Weights of a small mixture-of-experts language model, trained from scratch on English Wikipedia.
Size: 19 layers, width 192, vocabulary 16384, 92M parameters.
Training: a variant of Adam for the experts, 542M tokens, 3735 steps.
Below are experts of layer 3 (counted from 0) of a mixture-of-experts language model. Rows are named router (the router's row for the expert) and show model dimensions 0-191. Each number is 128 + 32 x the weight over its row's rms, rounded and kept within 0 to 255. Numbers have three digits each.
After each expert's rows: "mostly gets" lists some tokens that are sent to it at least half of the time. This comes from a sample of Wikipedia text that the model never trained on.

# expert 37
router:145132130171149149146104151084162125134110142098151183083167078104117082122096122161191149100100145100122173145105137107084070102132097092098090105103166149142172102152103073097146159141149079127121113128191097127117098111099106133150135168077152169179171168142139169132086142161163072159174124101137119065101139100092162165157143158125107124081101142068154180157154125103079083159104125068140092093159128129152172154145159083155114169091135148080164113108094098176163102087152152165126149079078073094105213089078143098104118098096118137150116115161066092168091175145097147105
mostly gets: "k", "iy", "sh", "ay", "ock", "ih"

# expert 8
router:141175125119138178164170165096084133145091155072164173087165089100090109136097090183174155098099140091112157172123118087095097092174084105095095124099166157116163104168113116091148160160176097139114081138165101112133089122093098156150130170086145157154154170158177154114103146143134099146163120112156111088068181120132161180164173139099083118094106167117163166172141112104088099184117110100174105113174152142167171149161170089169118157087170183094155098104092121162185100081145151147128180111086103100113167106103135105090107090107090134175114124160094110176090158174088172119
mostly gets: " *", "$", " Czech", " provides", " ;", " Each"

# expert 29
router:130164132129135174161171148083089147148107173097154155110162079099102093134072099167166140074082158081133169164117118100112082100158074102095095114096165170110186103169098097096150153140163095162102103152170094094119099127074108149167127167084126168176156164140164156146097150141136094158150088128161124069083171129130171169141175142117097104098114172105165174171144105083083081145101105082166103106162128157174171146161168105169095155084166143109174093110096137171156095076119145147137160092081102103121185098098131092109116102106079133163109122144111096172072169146092163102
mostly gets: "|", "According", " Democratic", " At", " Republican", " Hung"

# expert 0
router:128146142120151133167107139082146134147094143089162152083168090097068119160103075158147145098099123094128142140121118091073099088144087095077081103108155158141171102155081088098148166138158099157104089131164106110117079116088090125158145184088136153136154133147139152160090160153157086164149117109152116117088166116121177166130167144101079106099128165071137156159128107098077099147114125091158122109167136142151160161172166088157083181097154181079179088149103108144166119089149195129140183084106101093128158075088132067087109087111104167166097117162104064188101152172101183073
mostly gets: "R", " State", "&", "U", "HA", " Bowl"

# expert 46
router:112145159119156166162146161098118123140108154113178147112161095088099128165124086163190132091079146075133171143105133072072085086134079075122101097090166147148168098159094105119161178132150107128099107117150103083117091117091098149167130169093141143146165161179149163137099149130158073135188101134174123095097183141131177163153148191118082091082096155122156157167142133116109112163098088091161114088179136144174120179166145105174114165104155191092137073137112111151159100083165172177163123117111129115126171083105103067089093092102103183149125140156105065159075154163121154092
mostly gets: " debut", " field", " DF", " goal", " home", " championship"

# expert 36
router:134132184161166113154071151053145136168102170104169188093143089112095084123093070124187168100101151127125138139125142105090094129166109093125100121116198151111149069184096082100154138145163098143088108133166102122099086138077105121142148172075119142157182157131151180131078141123155115168137105122168125106106136123122164172139154149111071107124128148068190175154172110109071104161080117093177094112141129135188166139148125100168104165092134185089155095141097101165178101102144136164088172090081109100142139115082144075124146123101111126158141137165072091164088175162087165120
mostly gets: "act", "itt", "ov", "ost", "fer", "ust"

# expert 12
router:113132154171127193156111155085133117138081134112149157090170071112087085121110099170171164104099159105122132154115137110126111114162103110099095121116160162147134083153067060073170143151165093161132114146148119128131079134087102149147132159081132146145150186143158138145084129170159091138130110145138102080085128126130158145155134125115070106076133189119143146159160094058081089153096071088162116071149109152192170161153123102157108169091180176112162088140117135145136113114137178182111186061091108075135189110083160094100143093098116140160118147153112076187112167147072177099
mostly gets: "ans", "ars", "x", "p", "ys", "c"

# expert 13
router:139162136125168154163116151117090153128102169093146169109170086110113100130071096164166157084099138085113157165136134078085082103138084106091093111065160150128183103184086099072154174147165088135104106154181125117116086122115120135155125163076146173148172146160168166127103172139138100162158103119145128086079169101130150177146166130115099122078106168103161174183150114092083092186103123089159105107164137177169165147178170093153113147095165158092171080118111129149187098088155169146128173089102108095108163097097127090100118108110098133146137117149084084182104165189095174103
mostly gets: "K", "J", "endment", " law", "G", " software"

# expert 18
router:131183118106131168150149143099087123134080177085142178096147082101102090110094075174179123094078139102101170169131111089090099094158072093099093130089152161117164113149094111101169173174153065162091102149155121098104100125085101153149135167070138175158180180165154149127086153160148101147162108105150116098069167126129161184156148131104097124117122178099168149164160100106093083179105096088158115103166146155173151146157161097165120165109161163077161100124092118146168093077142165154140162087105099105115160105092142088091108096106097139174131105163084089159083163152097162094
mostly gets: " +", " magazine", " WIN", " 01", " what", " saying"

# expert 39
router:119169120127146181171153139128106145138073177088163149094172101117092111134071115161183145097076140120109160159096115080099074114170106102099096127094158154108162117173098123110167156135185105143116097144173090087115107115101111125155138165068134165157158161181184153126087151137122084147153137119152111081090166120120187171130162127101091130075113156093166146169173107075096098158101118092141100106181132176157160156170164072175110167100152173094146088128112101171172088080145172169103149074093098102123163112112140104094115077094113154180136123171114111178096176149104173082
mostly gets: "==", " ==", "|---|---|---|---|---|---|", "|---|---|---|", " Synonyms", " ==="

# expert 11
router:135164132109149155173154137087068136138097178085145167087168076107091115123097096168170152080085143101103168163118129085088082102169084115097090127085156150108173090156086104104165145151169082154124098139153093096130088115076102147159129165087143155153168154161179165132096143138146101158149104123146109085084162128124169159142173152104095109091120153088167168156148093091098085178100111092160097101162152166181161159173172094161085169085147164104159089100101119149181086096143163153124150096084103099124169085104130097103114094123073137169113135159098084173080170171101165114
mostly gets: " Raj", " Prize", " Medal", " Society", " Cross", " Actress"

# expert 24
router:139179118138144180165139165097109148160090142086146157102151086089072095131101091168157160088070132071098150162118122096088098083180076109066122114074159159154143114162109080099170157147156084146121071158141085101121101093086083144166133172108119166168168178145183175123089165128153094145134111119167123092100153131109176189152164139112089111096105160095146179167164118103060103166112122094164095118152127153148151144153181082155120159070178151095140109136115137165165099092108140154099137113096090083131176128081129100099124093085093121185122121148113107154075152157091156093
mostly gets: " (°", " Website", " beetle", "Scientific", " et", "_"

# expert 5
router:132139137143156164146088169089151127156075156098159159098162061104076100149085085157154139080096153096096146154117125077107094136160105104096072090084186169142182080163091120096162151170157066147126105141147110128097075140087104134134140164067122160134151143161170150150127159160154101145160117138153112090122156118098167170170167165123098093083113169092179186163168090111088103149073116075146106095158110145195184172148145125145136173092158132114172078144082106183169087103115169129134179083111085091095168129114146124133120098097112135141124121141086113181094157141081166130
mostly gets: "ory", "iel", "ö", "sch", "å", "ör"

# expert 10
router:120154141125159171175146131087055135148090165074142165106168086109095089135103091169172131089109128099123164149121117101098083090170080092095094127098158172124146107174091102096139175152176093152087103145172107104099093121100113140148121174078134143152177162158152154122092169141145106152151091118150125111058175129131157165122170149095099119086103160104142173151179093091076106177101119093165112113174149174157160157175155115172112172084166163092155090130108110134163081114117152157131172090084111101123151084100136103090101086090080159177123122159098089167091178198088160101
mostly gets: " D", " ", " Pas", " 150", " Inc", " Pe"

# expert 4
router:141150123130141163157153142098089149137094166092164162087161093109092090148084097166170157088087143099119170155126117095096098091154094098104097128089157160122167097179098106094162154162171085136106104138161110105129080114090102147160127175092139164152176173156180155132093149145143091155147115131159125084075155108120183172149167152105094120094106162101163161163145098091075085160104102070165095110174160164171154175167165094163114158099161172084165085116096128151171091093123161160124159085085096098125160084095144089097103102105099149181119126166085075170092168174098177106
mostly gets: "He", " June", " April", " has", "rane", " current"

# expert 28
router:134152132120154172161160146093108150138100174100155179089165088097091108137102100173190133120082133114112169162107128097098105130169096098087096121092155161116160116169099091112163156122182094151119097139174099109103080121091097116169123147096135165164163158148183169131082156145128095152139104124170112086077167127126164168142182126090097129101104165084155168171168122084097102156091087111178113110175141143175165181182164118168112157078156174075152113108113126148159109088131171150127175058075108095119184106101145102106116088080107140173146117179091092173086170151105163080
mostly gets: " =", "|---|---|---|", "|---|---|---|---|---|---|", "====", "|---|---|---|---|---|", "|---|---|---|---|"

# expert 1
router:105123156128149149148143139101131150153116128086162175109137084090094095124102083178188127090081151099131181177117099095088105086169086083097109110091168165125173095161100103081161147138178099142123119154179101111105101122089110148161123161084124137176143184171146134122101175132154120169146094116154106100087190131125189153133167145103079106098122168085177150165169072106062069188093105102178090085156152162164146163178150080149097175094150149106164079109125113151172109107134147124120162090114121086115163107090129092085106084098105120146134119162086121179096181152092155102
mostly gets: " very", "ually", "ically", "8", " generally", " however"

# expert 21
router:119143155148157163183121142088105109143083152112156147119154086094100116112095090169163120078085143089116145197132121087124093098160096093090089130108161156132167071177105115078157162153169077139114111135159087128088080137100120176163120152087134131150147157159153153127052150126146086124157114144161130114099153117135189167154156144106074132090138156102177181169162112097107099173111107082186088131172151188165152181141141098160110137089134182088146089126087108153173095070151162155123191092088107087122179094109146107091105101107093118166107109143094082165085173134071166100
mostly gets: " have", " having", " never", " only", " find", " once"

# expert 45
router:137172132126150147154112150096139113142082152095150156072163069102072113149103092185177163079090139106097161127114106085107071113164088112115066126081166140145185102158088098086147170130191102165097117157181103127135116127106087152151122179069133137156158158148166144156101161128161066163137110130152115062067163137119176165143177148081085132113110155081141182145139082088087112171121113090144136091173148146158162151181168125163106162111154161120151083117104111124157109099151166175130158106103081096122155098121131073075126109105112113165101119158123068169106194158105167108
mostly gets: " National", " African", "ian", " Association", " Football", " University"

# expert 14
router:130175146123146173170149145102084137144121172062146171097136088108088091129092109170153140081090144103101156169127117094111104101167071101081090122090164155122157102172092119088151153146165090142107126136160109109120110130069104138169123168079130162167166160149170153129086154134125097161163103117166124100096169118109152167127188158097098129090116172097158169177149107105087100162108138074164098120169162174172159151192155092168095170084164173076159092100085114121160096082127163147140167092097091107126180076092140092093112095093100130150105124170099081169067169139091164104
mostly gets: " Con", " those", " particularly", " This", " distinct", " Washington"

# expert 40
router:128168137120146168166160145109071140136095170079150166085164084099094101140087076173169146083088151092106151155124126084094103091180085087101100122106154166131170106168102095082154152160174077146104098152171106092123100110081104160159135163085148166156152155157167160130097148153131095162155103123163112074074179116121168176140172147102088132093131165094161161166144093102092094187107118087160093118179155147158158155165174106175093153096167171099143089115101119154170095081140144156119164090078102094119167096104133098099105097101097134163132134163091096166099166169104170088
mostly gets: " prot", "18", " car", " Conn", " ±", " Active"

# expert 20
router:132152149142147176182158136110097151137113172106154171098157073109080093124087088161144144095081132093117148138098084098103086090164072108097109119099151176123159110179073100095141155153156085125094095140168109110136103114106103126163147177093150177133172183142161152135086141107129096164168143125193123101108152121116180170136178132115076112082129165108157156156151082093081094162111117082141067104176140162156153174183155100153086159097148154097147109127097131145160082085150169157136165090087100092110166071090123103108119083089087145151113115170082081179072152160087157085
mostly gets: " Tri", " spec", " primary", "Sim", "Comp", " quant"

# expert 3
router:137162138127150152155147147098096119146085156062135152120168088095069100133083075204163161109093149107134167182122131085099091084178098103087112125084161170149158121167097091085150165149148106159106094133168112089122090092100082125163122178106136151149167162130172132118096121118154096168142119111168126100106181120111151179149178136094097114091119151086174159178167094088107102152121102093195101107180130169165150170166139117166104181096162155079171096119098120169169077094145143173121146094086092098141148100110141099100113081097098151144126104171099093162066159158095174097
mostly gets: " (\"", "\n", " ===", " ‘", " †", " ===="

# expert 34
router:139160150125131174168173130122086119148100151072153163101163084098096097128079097163162134089090132065097154161125095078101071102156071088112088130084165191119176093161086120090174177147148098174118095143158110112118100122088105152156120172106135170166189176147166166140092154143139097152150125130167118104092161140144165165148189156115093111094122179098146181147140099101087110155105126079158094092150155171158159167159158082160105167089176172106171103134099129151168089077126156153124154094094110102101172114099134084103122103096084119164128116174091095163068149152107160094
mostly gets: " und", " Ul", " em", " Eb", " Fre", " Dec"

# expert 47
router:123162164130144151200155161085147136151107161102167155084147084093074095156120101141166121081113140088113130116131136086080096091139089122097081099094157152137191102158095113103164166130145122132101111129191108099137070128093097130151120188108115159155154168163143165140077136156174077152173119131161126111097167131142189182142147175102107098101119154107154169157147129107098077166114109105169125096167169125174145145154182085166076155102137180106149080133106092162153119088150188148122149073083104103096175073106111069091096106088091143178118107164094075165075163139120171119
mostly gets: " out", " mid", " back", " Out", " off", " Mid"

# expert 7
router:139176119117153190174189151112074147136091167074145162091162092102085100135098106174179144084087135102124156165113116095101083102161085107091091125097166166110166104166098108097153163134171090140115093150169100105110105123086108154154138169082141162162166165153169157135096169148139097159162103111167114083080175129116155165144179139103100118099110165090154155172151095096096088175101111085155102103163156151171160153166163101160097161085159173093164106105104124145162084084133163152122162087089101100108174091087137093096107083111085140171110132165083093163082165162093166113
mostly gets: " 52", " 34", " 72", " historian", " 62", " 61"

# expert 42
router:128171134104171171181171153106080148130098152087159161094160090104086112141098092161171134103073142086123156167113109083102084105167079107085088130098154165110153101159102110093165156130157088144114109157154121114134103132069095174167130170091138165162179168147181166114103144134135089150163118149161114091083173113129160172141187142106100119097105183075156158165148098097099104178104117085147098098180132172171156158179164097150086147082164172095154108114088131152162090074114154164122166092073103121110165089101133101103118095094087132171129116166109093171093171169097165099
mostly gets: " work", " works", " Platinum", " Italian", " Š", " Occupations"

# expert 16
router:144161128116146166167158154116090143140102148087166158093153080091083093126093098168169146078080155096114164173111126090110093097168071098096087126098155164115171117150100123085157155131162096136133099151170099108121114123087110159167129187076137150166185154151176157141093164151145090146140115128166112081083170122111168175152175132111095107088097164089156165167152089093093075169093104080153112104168150159173174144148164097152092163096160159094162092125100134163157095090145148140132173083076096108109174081107147090097115091096096130155128111178090083156099170177082175104
mostly gets: "′", "″", "2009", " —", " designed", " bring"

# expert 43
router:123180138114152168171165141109069144125094168094170166096158085096090103126083084156169134096076146099128162148112135100110080094167084101086107129092146168110156100158094114108172149160170083147104093134176096095123092124100087155145119162080145161161151174186174170129083152145152103156164118114142107076075179115119154169143168155103103123080108147103166150161151090112085098189099118095152108100160157144181161153159186110168107167094150160095167100100098119148158109096133142153133178089089098100100179089101134118105095076103097133171130123178080087171102164172104171102
mostly gets: " its", " Y", " RAF", " Its", " Sq", " received"

# expert 2
router:137170120122156177175171159110078152140094161079155168091154090093092091139086094171173146086085139097114170157122121094097081098165079103081090118105163166117173107168096111088154161143165092149113104138169098108123101118082095158158128159080143166159170161147173154132100148138131096151149109107154117089079168120115156172145162149095088127091106168101153172173146094092093097176107111090165095107165151158159154162168161088163087165090163173098157095103091122153174099082121163154120167094081101096113172100092134092105099084112092135179122119163083092161090168166104169102
mostly gets: " became", " would", " performed", " was", " began", " remained"

# expert 31
router:126188155143139156164135159106121138136106177090157169081162104091090102143090102171191150103098139087116173155123131092088082103179100105081088114083155168119171101178077092091138163129182085150094104128166097103116091102100097146161119159107118167174171166155173150129104157124143083159149108127150120088100178129125182151139173142102081096103114174113167168163136103080073092188114116088155098117167151171162157131153158103152100169092167168095158104118092103164171091083131156169128168109090100089124183092098131098119118090091082145162126118163102085172095145173095158102
mostly gets: " the", " The", "The", "the", "Early", " That"

# expert 38
router:125163124104151178162171151111086135116091164093151162106164110113075083151086103163171158083089136095116156158124128080104078086165085096091089121106156174126166094183089119094166164145174082143103096140172099099114096113064111163173146179090143159162176147138167160131123155137138099161152117113163116082072169122127170173154164162104105116081103158105155163188140098089092084159102108093168097110177158152158152152165171093158093150078162183088150097129091122141151098108130157146126159100088102080131175094099139097109116102120102147167116109173098095175100162182090160104
mostly gets: " Majority", " power", " Indian", " Saint", " same", " treatment"

# expert 9
router:135173127117170165158115128086108147161080173081133178100181095107107092118072102182174171103094157101093163147134140080122101108160074102084092108086143141118182079156110088088155155141160092170090102144160126122125114131084107125157154156081127156142167172163156149115087142119152108161157094134168108093094162117128166169154177141098101115084103174098144180153141122092073074178102111091178120099171151145169162143165168077177065174083140140083167102107104129140181103093138159139132165098108108121116174108089135077110088092121113125170096122170086092149097158178111165094
mostly gets: " You", " Love", "!", " Star", " Larry", " Boy"

# expert 33
router:137160127138136164145156140106101134144112175086149159089157102086093094135090077166165154092113117096110166171117115105116076114141070111087097113094164165118192101170095101100152169145142084133124091147191109101120080117091090138167135163092143151162160177163173160129116169141135108148161098124162113088089175121125163165152151144111083120091099175090167149166131107092094101182111118090160104095170140157164162167179154104169110150085181161077151091132081102179175073090137165149110146090109115104115167094071157096090117083104093125169100123153116061178097167175103171105
mostly gets: " by", " including", " After", " When", " By", "After"

# expert 22
router:120142148126168162180138147112107131169098163103158143092163087085110087140101066149191145089104140093107159137098137074101060134154093114086067125093183164096164109179112099116154135136155088170095095147174117114124104093099072157155150143090144140179149177152165175111084143148138101111139092133161126100063167111140146149148165164099119120057110157115148189150171108088090090179110113103183107115159138158166166147173138093150103174098158158086165094131102108131178102079164181133129160118092122075120158082109115102118109096105120158153141106153092079175088167159076183109
mostly gets: " number", " million", "|---|---|---|---|---|", " least", " few", " total"

# expert 26
router:133137169180167152148117143096173118149097171104158169096156081083071067149083066157183145090118160130106143170137125113116094090151088104103111104112135153141191078172061128083156154128177079123130088141183114123132066100057084143166132159088149136187170149151175152127089116113177110149155081136150131096099170126118181182133147143083099093100121148086151160142170111104098091168106089101155110091147133144162148196139148105152108143103154147098147085125080119144149090115158172133113163103074114118137142099102121101090126086104104135143114132140087114165091185182071189139
mostly gets: "aged", "ated", "led", "ating", "ised", "ized"

# expert 6
router:131162145133149157179151143123106153143082152099164133087176089091082099140108096157181146090103141083117155177115107087093099085170087073103093123092163150127160114181090123093158140160157094146116090131154109101121120095096122158151116176101123163131164186136179167149108157139127087168172098115153123081067167128111164152156152161093104116085108155098164164187151124110081087178107113088157106108166159149173156161165170091171119155099144172082138090111101122151145084070126158162099158092098104082115159084087148095092098070092092143175128120186096090141089176173101164098
mostly gets: " h", " El", " qu", "',", " E", " Ben"

# expert 35
router:140144128141154182172148160067122160127103150124135147078147091081097084129108095144162112075092151104096160132107137094120088102149097108110106117101169157124155048151094096088163143126130094157108087141169104120109089112117088139169145181087119149150172152172170167112111137123126080151190130136176109107092171112102153144159153148095117083095088167108174179148145104097094095183125111091144100114174142165147170175140196094130114150080156162129134100125115126165166088098134138123137174089094098077154170057090142096097135081077058133180132109167095093136074181163093174080
mostly gets: " Location", " Succeeded", " Website", " Coordinates", " Species", " classification"

# expert 25
router:143143136156146204167130153110096142126091148096155176091167056098104102127091087170174140102098155095114184161122131049108094097157085089118110101085166178149150078166094111087162152160164094164097104157196103102102083113096096147167139151082123157149151155153176163120086158134137109138140102126166144096098154113126184181140154143118121125080122167098168159163163103104094103162114121084162122122146139162179150162145148109166110174097196159101155101107092126161140074083163137142129177089085111102118161101086142095099131096110104143175117109178091096176092170174115179096
mostly gets: " 2007", " century", " 1993", " 2004", " 1995", " 1998"

# expert 19
router:130117180158138140169119146082144130163084171113160169124153072107107122158073091163164169098097145102117148146132133077102094097162115078089117113110176148132161082173091084095159163159162063138095081179170129133112100089095100129137115160082104169162166198176151145147110145142171090150166102132173119091098158119137173157152159147120081111104099137075136139178152101069059123151092107087171101092160148156135163195179168105156112151113163126095169074096097144155151091096153140143122132123086099106144155093095144077122119104117113130145132120153053092148111156156051174109
mostly gets: "he", "que", "cl", "ique", "ace", "te"

# expert 27
router:143146171121148175156152130126109147145089163096159171089144100101079081145121093145176153097102147079127183178125103098094077107172105090104081118114156159132152106175083093102149171160175102124120084148165106087117094107074079172157148156093146166148164154152180151100077172132156101163173091126152115094094169136138167185130136130101093119097120153070164162163157094101105076154109124093162109111208144164129142191141162090174103168077150151098172109129104141145176092100119161159108166093114086114117173102114154072104095102088107128159116120157111091159093161146066164087
mostly gets: " for", " to", " about", " towards", " in", " on"

# expert 17
router:136165134120148173160167144103072139152095158084164168086159078100086111135104105156170141080092150096104157162119124087106069108152077119089077118094152167120177085161085104080160152154174097152102098143166113099125106133072119137168135173075133168139162163174175148135093156140127101149153115107161133101085168121117157158141173141109083118089123178094154164159147100091071076183109101096157100086161136166166157154161170098167093166090159160088155093110096116151183088086133160153110178100097106108133174083086136090105104097109102161175106119158101106163088153171101169101
mostly gets: " Sp", " Racing", " Van", " Hob", " Moon", " sp"

# expert 30
router:109170146115126164182141149105090139141100154102137156107172080100074101144110097145179143095076145094109157164121124098096080102170085104089101130107158159129148108164108096108150158128166083145110088133160092091121103119078106152157139178088149164152183165156178161120091148140139069150156104136150138076077188142133167152148161170122085107094119203082161170143144100093091089151133101077163107109150152173185164145169161114162110159076165159091166089130074112170166107099142162162130148092085108095125158089081121078103105082101110156180144127174099093174114177161120170107
mostly gets: " a", " his", " cm", " Mus", "His", "{\\"

# expert 44
router:145144141153162144174148141087129125151099182094159179092178085105076099120116107175163164097055152107114157146121133076130074085159097094105111093097163146115151073138093124089140153158171104153098117136175096112080096104082087150154107171080136131160184162151168161129100148140134090127168111131145112093100162117128178177137163152109078102113111166108163194158179106094086090162117119087168101099166145145176174156155145099133117169109142159083167101131119128150161086070156168140115167105071109111137174107079156074085118105115097148158124124154071088174117179169097187123
mostly gets: " York", " City", " London", " Angeles", " England", " Mexico"

# expert 32
router:144176124112149177162183157100056153138091165077151166091164088099087101144086097171168144087087139093116157157116112089099088107172082096088095129097156169112165102170095109096155158149170085148112098147165102099119103116088100155161129165090154168157167164148176160129097155145128083155163112122159120081079174113131161169149162149097096121094109167100159154164140099092093093172104115088151097108166149162169156152175167098163101162091159175086157098106103124146169087084134161150128168085088099105103175096095135098102108094101087133169110121163095091164085164170101171108
mostly gets: " micro", " traditional", " railway", " digital", " special", " musical"

# expert 15
router:130134140136146148169129144098121146134080149099159167087161089094095072140088087137161134086096147103109162146117134096102105095191075099105084100101157157121161102167098072118156168152169080132111087165168107109103084129110105147170126169084126161162165153166173158149103162133135097165133101128145110085090157119135171161135169150107093128096126169108150178147166095078068079172099126079154095112140149161176163170139128084133096178101173171073156085112106109145143094079132179138113169075084101085137170075097143102086085101094103132149092137160105068172075161174121170102
mostly gets: "os", " will", "ios", "List", " Rod", "grand"

# expert 23
router:140176119136149171160152151107060135134112155071158171088160088089090096138082098165165147079094136100093174155114119095098078101170104092083079125094148151107171101170093100090157158148174090153123093167159088109134084114086105159152129163093148159161154160161180148125094152141147096169141101123147117086079170131119168174140157158084087124099104164083155153164147104094091098174107116076163092112148137153169157173179158095169099171095171171078153097104112112127161090094126169147112166102094098098116164106101142096099091086097098135170107121168095103158086170159088175122
mostly gets: " supported", " —;", " although", "Notable", " but", " -"

# expert 41
router:118137142132141143175103138104159124134068176095158174080168091093090096151107075162177111087098142126099165144127143090092096091156064097103096108112159164132162076160096112115140164148167109152125103144164126112131105100094125141161127165059134150167165180172171120146082163151151097138171092111173095070096167110123184148138133152121069124124123155112169177181167121120075106161114102089172098087175128182186159152155163109160089177089181165103165077114104134162176106097140163140091156089107132086141175106105153109111111116084087139144110132156083072165098156147080164102
mostly gets: "ra", "ena", "ia", "ie", "és", "en"